Experts of a small language model.
Training: a variant of Muon for the experts, 846M tokens, 3229 steps.
Below are experts of layer 6 (counted from 0) of a mixture-of-experts language model. Rows are named router (the router's row for the expert), gate (a neuron's input weights, with its number), up (a neuron's input weights, with its number), down (a neuron's output weights, with its number) and show model dimensions 0-127. Each number is 200 + 40 x the weight over its row's rms, rounded and kept within 0 to 999.
After each expert's rows: a language model's description of what the expert responds to. This comes from a sample of Wikipedia text that the model never trained on.

# expert 8
router,221,203,236,220,220,195,227,212,158,213,210,270,153,203,222,238,230,142,182,244,227,210,242,181,124,156,190,227,192,272,188,216,172,208,131,190,242,193,207,227,189,294,295,223,191,138,166,217,167,98,174,192,179,275,217,261,217,172,188,258,204,184,249,134,154,210,164,239,176,214,265,231,195,186,197,201,197,232,214,182,197,255,180,214,195,217,244,259,185,218,213,213,277,163,174,224,193,187,284,256,175,195,203,221,269,216,202,266,209,196,166,146,187,249,273,192,141,146,179,155,264,214,128,267,255,144,230,278
gate1,210,164,225,206,173,133,200,252,206,229,328,242,146,184,265,179,235,162,222,218,222,139,190,129,80,145,198,207,210,254,199,191,224,179,168,254,186,151,237,186,226,181,163,259,176,157,240,291,189,169,245,178,204,211,192,170,257,166,230,222,154,199,183,212,145,144,183,151,232,288,221,200,193,205,208,242,111,155,195,183,226,197,214,221,257,218,182,242,194,254,178,195,215,147,201,157,263,178,254,274,202,248,287,282,241,187,208,248,220,185,227,198,208,183,192,174,193,149,204,181,203,159,205,233,184,185,240,266
up1,130,155,233,217,163,207,284,249,143,210,230,140,192,231,175,249,210,183,142,219,160,217,216,212,145,129,246,191,173,177,196,195,109,214,209,212,242,203,209,241,197,258,199,213,194,205,248,194,223,212,261,200,190,156,152,241,172,191,247,206,162,161,214,177,257,155,244,246,171,190,165,241,233,153,80,168,212,199,176,275,185,195,234,191,181,125,164,155,211,176,233,257,311,221,133,267,138,144,155,208,201,232,185,228,253,168,169,162,199,159,215,196,184,211,205,210,223,113,195,240,171,225,254,207,218,294,234,219
down1,129,219,203,273,197,230,275,228,236,192,99,241,225,221,153,211,192,245,282,179,233,168,172,218,160,177,214,171,199,253,216,231,145,276,242,208,262,202,216,184,175,215,211,249,147,218,166,212,212,219,167,146,215,161,194,287,147,154,211,264,146,183,140,186,209,223,190,212,252,165,222,248,218,177,255,239,187,235,242,189,257,207,177,202,118,257,178,249,157,252,145,233,232,265,216,137,184,120,194,217,156,199,174,159,149,212,105,170,196,206,161,164,213,214,203,193,198,210,205,197,145,108,230,186,233,259,235,175
What it handles: Word-internal fragments like st, ru, gg, ff, ju inside longer words, as in begrudgingly, Clostridium, struggled, Ljubljana.

# expert 46
router,228,240,205,202,157,167,172,181,192,170,210,188,200,213,225,200,169,213,290,282,193,207,244,164,204,221,130,201,262,212,234,226,183,153,232,152,204,223,114,148,194,192,196,251,232,126,214,278,215,287,199,225,198,169,176,220,250,248,171,170,150,191,241,252,241,204,240,182,196,176,185,178,202,218,192,210,168,172,165,142,239,285,235,133,205,271,171,195,130,132,174,195,174,192,192,171,188,211,211,193,195,213,123,242,273,119,155,231,227,138,193,158,146,222,227,192,298,266,115,147,265,181,212,184,196,200,147,174
gate9,215,194,236,194,225,171,189,242,104,203,254,230,195,220,199,267,95,202,189,219,199,217,255,174,170,161,255,195,213,189,198,245,202,132,208,218,106,196,145,193,190,173,218,217,158,161,284,206,123,245,164,162,239,173,168,208,199,244,161,195,149,216,183,219,209,156,198,205,162,148,216,211,265,257,126,158,239,160,188,173,169,238,191,196,268,203,225,231,148,224,155,169,209,221,196,206,260,138,181,159,189,226,168,140,249,113,240,217,150,146,232,111,230,231,210,179,243,203,194,172,215,246,280,113,170,139,224,212
up9,250,262,179,166,162,169,186,202,223,256,214,200,162,173,191,242,226,189,230,248,205,116,156,208,197,154,184,255,315,173,181,249,191,135,167,165,220,168,226,211,189,185,199,288,300,252,198,198,250,179,175,238,90,122,132,249,163,176,184,202,190,225,221,168,229,219,146,146,202,203,198,177,165,186,135,207,160,200,151,255,202,175,162,157,196,179,149,217,237,198,302,192,266,226,199,233,176,169,247,199,184,219,295,176,258,176,170,166,198,224,160,241,254,227,222,176,218,189,197,219,140,224,174,214,263,184,226,242
down9,205,179,209,133,156,231,321,221,221,190,244,215,154,220,263,224,209,141,195,95,168,191,212,156,151,176,198,192,167,236,153,210,139,265,244,227,181,176,238,270,259,215,153,273,217,169,184,206,125,220,165,165,212,224,208,241,229,207,272,214,274,188,153,275,276,207,158,107,264,240,189,194,240,158,190,209,197,217,192,150,152,217,250,168,248,173,189,211,202,165,228,218,185,228,238,173,209,213,242,182,231,226,272,199,222,196,253,157,117,155,203,184,158,145,169,200,194,186,188,179,188,185,180,229,164,118,196,250
What it handles: Pieces like ball, od, all, ot, T, V in sports text and names, e.g. basketball, football, Eisteddfod, Rhapsody, Ballarat.

# expert 40
router,198,184,207,156,193,174,205,195,195,184,156,241,245,214,175,187,190,181,199,216,274,186,117,218,199,168,226,182,230,204,160,223,262,182,142,203,191,276,267,200,193,176,217,224,182,186,230,236,178,172,154,233,244,226,231,200,196,230,208,228,171,202,185,215,95,148,210,211,144,150,275,214,253,172,246,125,196,146,209,162,181,181,158,194,153,225,115,90,206,216,205,174,200,200,208,181,208,93,187,80,254,209,220,169,174,139,207,241,221,213,236,146,244,226,148,140,191,243,214,282,182,182,279,175,218,253,180,127
gate1,145,229,141,162,130,186,165,110,155,186,224,202,188,185,180,195,133,161,154,209,249,211,149,249,153,239,254,194,238,149,72,211,176,147,186,235,151,175,213,149,292,185,242,221,182,175,240,146,169,240,153,137,190,206,175,217,211,191,223,158,155,218,141,165,286,235,162,235,229,190,187,192,192,229,178,204,221,97,167,222,177,272,179,196,141,215,187,266,194,194,170,212,189,158,191,146,265,229,172,116,247,173,270,198,180,204,179,185,165,175,179,240,178,178,216,173,264,203,164,196,215,171,254,169,195,191,258,185
up1,218,261,196,109,209,239,188,168,199,234,240,169,170,230,211,229,222,212,162,144,226,158,234,201,154,119,188,159,132,180,234,281,255,180,255,250,180,209,258,234,138,187,166,201,187,201,223,250,220,199,222,197,255,250,157,186,240,263,164,229,181,274,232,160,220,162,294,167,186,264,232,193,270,165,140,227,160,221,161,187,213,174,180,218,196,176,191,158,211,200,234,165,248,282,236,256,242,158,212,282,224,228,226,159,227,135,222,207,223,243,116,168,155,247,176,222,198,210,241,172,252,200,114,174,259,215,225,220
down1,202,264,204,188,162,227,153,207,134,219,207,256,228,200,110,227,242,289,227,215,164,236,216,256,197,142,172,170,188,236,221,139,176,179,208,279,139,191,236,176,194,186,150,177,245,228,222,189,235,213,105,162,227,167,179,229,210,214,154,254,252,201,255,223,181,148,117,241,275,201,190,136,193,200,267,236,228,170,241,154,175,232,192,186,203,228,126,267,228,155,222,254,149,230,170,114,183,252,214,246,201,179,173,161,163,212,142,147,182,214,182,154,233,198,181,210,119,177,189,267,209,204,175,140,196,171,186,270
What it handles: Capital "S" pieces and periods in abbreviations like U.S., NatureServe, Services; also States, South, State.

# expert 44
router,239,104,136,220,198,159,240,191,184,258,183,248,221,143,210,201,203,195,168,199,206,176,170,184,180,241,186,176,215,183,256,249,271,195,137,171,221,206,178,211,167,186,207,171,205,225,157,254,250,275,209,137,251,256,226,137,218,308,201,142,169,210,209,249,214,178,192,209,194,198,206,207,194,288,194,220,242,136,187,263,201,208,172,190,160,237,264,163,176,185,235,197,264,185,151,233,158,160,227,208,259,282,127,191,155,198,229,207,254,189,216,225,159,292,276,242,183,262,210,159,197,171,248,195,246,218,280,262
gate9,142,218,205,196,203,227,239,172,240,181,272,221,118,257,223,181,195,185,148,207,169,169,131,264,159,209,234,160,235,114,201,191,175,202,145,240,223,245,154,255,288,263,247,224,247,230,235,212,218,233,222,137,169,223,205,227,196,189,195,240,210,241,267,259,189,233,177,207,169,185,133,218,169,233,169,174,172,125,135,241,183,181,241,188,252,175,190,146,217,140,284,164,201,221,257,173,183,211,175,234,235,228,209,263,254,176,229,173,236,186,279,201,207,201,232,140,218,275,200,166,174,251,148,197,268,281,245,202
up9,238,132,136,151,190,226,204,236,189,237,266,181,220,301,211,151,149,174,187,186,152,176,269,226,176,208,212,191,164,122,218,213,172,213,158,182,187,207,156,174,211,222,214,200,218,299,126,177,169,228,107,151,168,183,196,142,159,208,229,188,191,246,225,198,153,145,259,219,279,172,167,165,178,219,200,161,198,115,194,248,217,126,212,156,231,263,184,229,136,154,247,116,213,196,158,108,209,186,157,207,204,178,201,190,170,216,195,130,151,228,229,182,214,192,258,195,153,259,147,210,243,242,223,224,247,168,206,170
down9,186,218,146,252,223,193,161,202,185,197,172,290,234,254,218,184,161,201,180,208,209,178,123,239,252,213,199,187,150,173,170,214,174,225,227,117,213,158,154,183,113,272,162,263,162,213,219,162,238,208,187,170,177,136,146,216,269,270,175,204,250,253,209,154,183,249,194,159,125,216,144,200,159,203,133,192,252,153,207,302,127,214,153,198,153,277,257,164,171,185,203,221,189,215,173,236,182,177,196,212,259,165,226,188,208,168,219,240,148,157,198,160,126,200,209,209,210,159,240,226,139,134,168,185,193,268,248,240
What it handles: Pieces like hi, h, ü inside foreign or compound words, e.g. Zaporizhzhia, makeshift, Buddhist, Wildschütz; also " at", " under".

# expert 19
router,173,133,156,246,190,150,209,199,163,243,247,209,303,126,202,205,251,235,178,226,291,226,184,209,233,186,279,245,201,128,147,239,163,256,198,204,208,224,280,167,232,272,183,230,246,153,252,158,240,207,198,154,235,248,247,242,179,203,252,205,215,224,164,155,233,195,167,159,193,267,203,187,176,255,201,153,190,176,192,247,205,161,174,198,197,171,232,147,237,233,246,186,178,138,155,200,205,164,191,196,205,133,187,216,221,219,216,220,227,179,224,184,164,259,124,197,178,235,237,121,246,177,220,202,116,183,323,191
gate3,210,129,184,205,179,198,144,165,179,206,237,141,189,166,155,264,199,232,198,223,154,207,213,187,259,189,207,156,232,161,173,248,232,251,220,154,249,156,224,266,268,299,215,197,212,164,212,143,182,248,242,200,191,254,189,154,193,111,245,220,271,209,257,177,282,257,183,142,279,218,238,232,239,243,189,144,186,228,238,251,226,155,188,207,179,100,245,246,168,236,215,155,238,219,193,171,233,201,148,198,200,198,199,182,245,181,218,105,228,203,178,209,188,242,200,221,167,236,204,158,154,246,210,231,210,233,248,305
up3,222,158,139,231,144,252,212,294,175,223,283,159,167,106,152,244,223,236,199,200,233,211,237,157,201,189,192,234,295,170,206,192,233,290,168,254,220,192,178,212,206,275,212,248,205,218,213,177,228,180,252,160,226,237,182,204,150,195,246,141,217,220,181,169,266,182,172,187,250,214,203,248,204,170,192,170,180,264,192,202,217,155,169,169,202,167,213,191,86,133,257,167,172,204,236,155,219,174,163,207,224,245,160,168,156,175,206,194,280,235,208,170,121,217,256,181,158,225,246,186,205,204,249,244,225,131,290,178
down3,245,201,170,186,190,236,189,169,177,182,91,255,238,225,195,206,236,267,240,157,155,220,190,211,227,157,216,145,147,193,228,252,233,163,147,157,158,226,146,228,160,222,164,171,263,269,248,189,240,192,203,195,229,213,193,210,195,228,131,227,170,198,298,201,192,162,272,162,190,183,189,272,163,233,223,135,138,192,184,209,164,158,175,213,224,223,195,143,252,269,144,186,241,200,148,186,177,195,269,199,138,203,235,210,198,225,181,241,136,190,203,239,198,178,195,214,280,155,142,248,183,280,185,143,105,155,134,224
What it handles: Sentence-final periods, line breaks, == heading marks and table divider rows, plus mid-word pieces like ro, ni, ze in Slavic names.

# expert 21
router,200,185,96,232,255,153,173,165,171,186,181,218,139,232,158,171,257,200,173,175,161,224,166,190,183,118,183,179,194,184,155,150,154,207,188,195,237,225,219,214,161,213,195,179,148,190,141,210,164,217,230,169,167,162,202,156,214,160,195,223,116,141,163,217,136,216,190,223,156,195,155,240,133,194,165,166,141,213,305,253,222,185,212,232,223,151,110,126,208,285,253,252,145,267,162,186,217,166,217,244,193,286,238,173,246,168,228,220,223,196,243,227,245,188,209,209,202,256,151,249,181,220,191,249,224,285,156,221
gate3,240,130,115,192,182,180,208,225,226,160,185,220,191,159,167,261,217,192,256,163,216,154,170,264,182,182,244,222,133,159,210,177,209,242,183,238,97,137,187,139,266,241,187,242,165,179,215,198,119,135,205,140,157,171,185,131,150,119,127,168,243,224,210,254,192,209,148,288,258,179,147,244,165,214,189,191,208,148,267,255,191,190,231,199,244,247,171,238,250,200,214,201,194,163,205,165,218,237,193,219,189,175,201,196,142,229,204,169,196,134,177,149,264,176,173,163,184,284,174,144,201,169,227,214,179,191,142,204
up3,215,202,165,297,193,157,198,163,213,119,206,166,131,141,180,184,178,248,145,178,214,230,210,173,191,183,191,221,143,133,143,260,211,224,193,158,223,178,205,183,227,212,190,183,173,241,203,279,166,129,245,236,157,249,241,214,180,191,243,233,169,252,189,161,110,260,281,258,154,275,214,156,228,194,199,241,201,200,155,217,189,172,148,180,258,181,191,217,313,205,213,200,188,151,252,161,234,192,226,211,177,240,255,212,111,190,205,215,137,196,262,185,229,195,147,161,227,194,99,222,224,233,268,181,218,217,200,216
down3,207,227,120,175,183,186,222,204,226,155,197,186,146,140,132,197,240,183,208,236,205,194,184,244,262,180,186,185,207,188,194,154,227,239,200,296,182,221,244,206,202,129,242,184,166,267,100,190,134,163,206,226,235,179,214,189,214,218,238,223,241,184,228,151,162,158,240,262,180,201,159,181,190,103,256,151,197,217,149,206,182,204,229,221,197,228,189,207,183,195,233,220,206,187,267,216,153,138,236,137,283,185,129,211,228,252,138,211,235,171,262,223,294,259,229,271,208,231,112,262,247,269,222,205,183,232,226,205
What it handles: The ed piece, usually a past-tense ending (condensed, commissioned) or inside words (Encyclopedia, Sweden, pedestrians), plus line breaks after headings.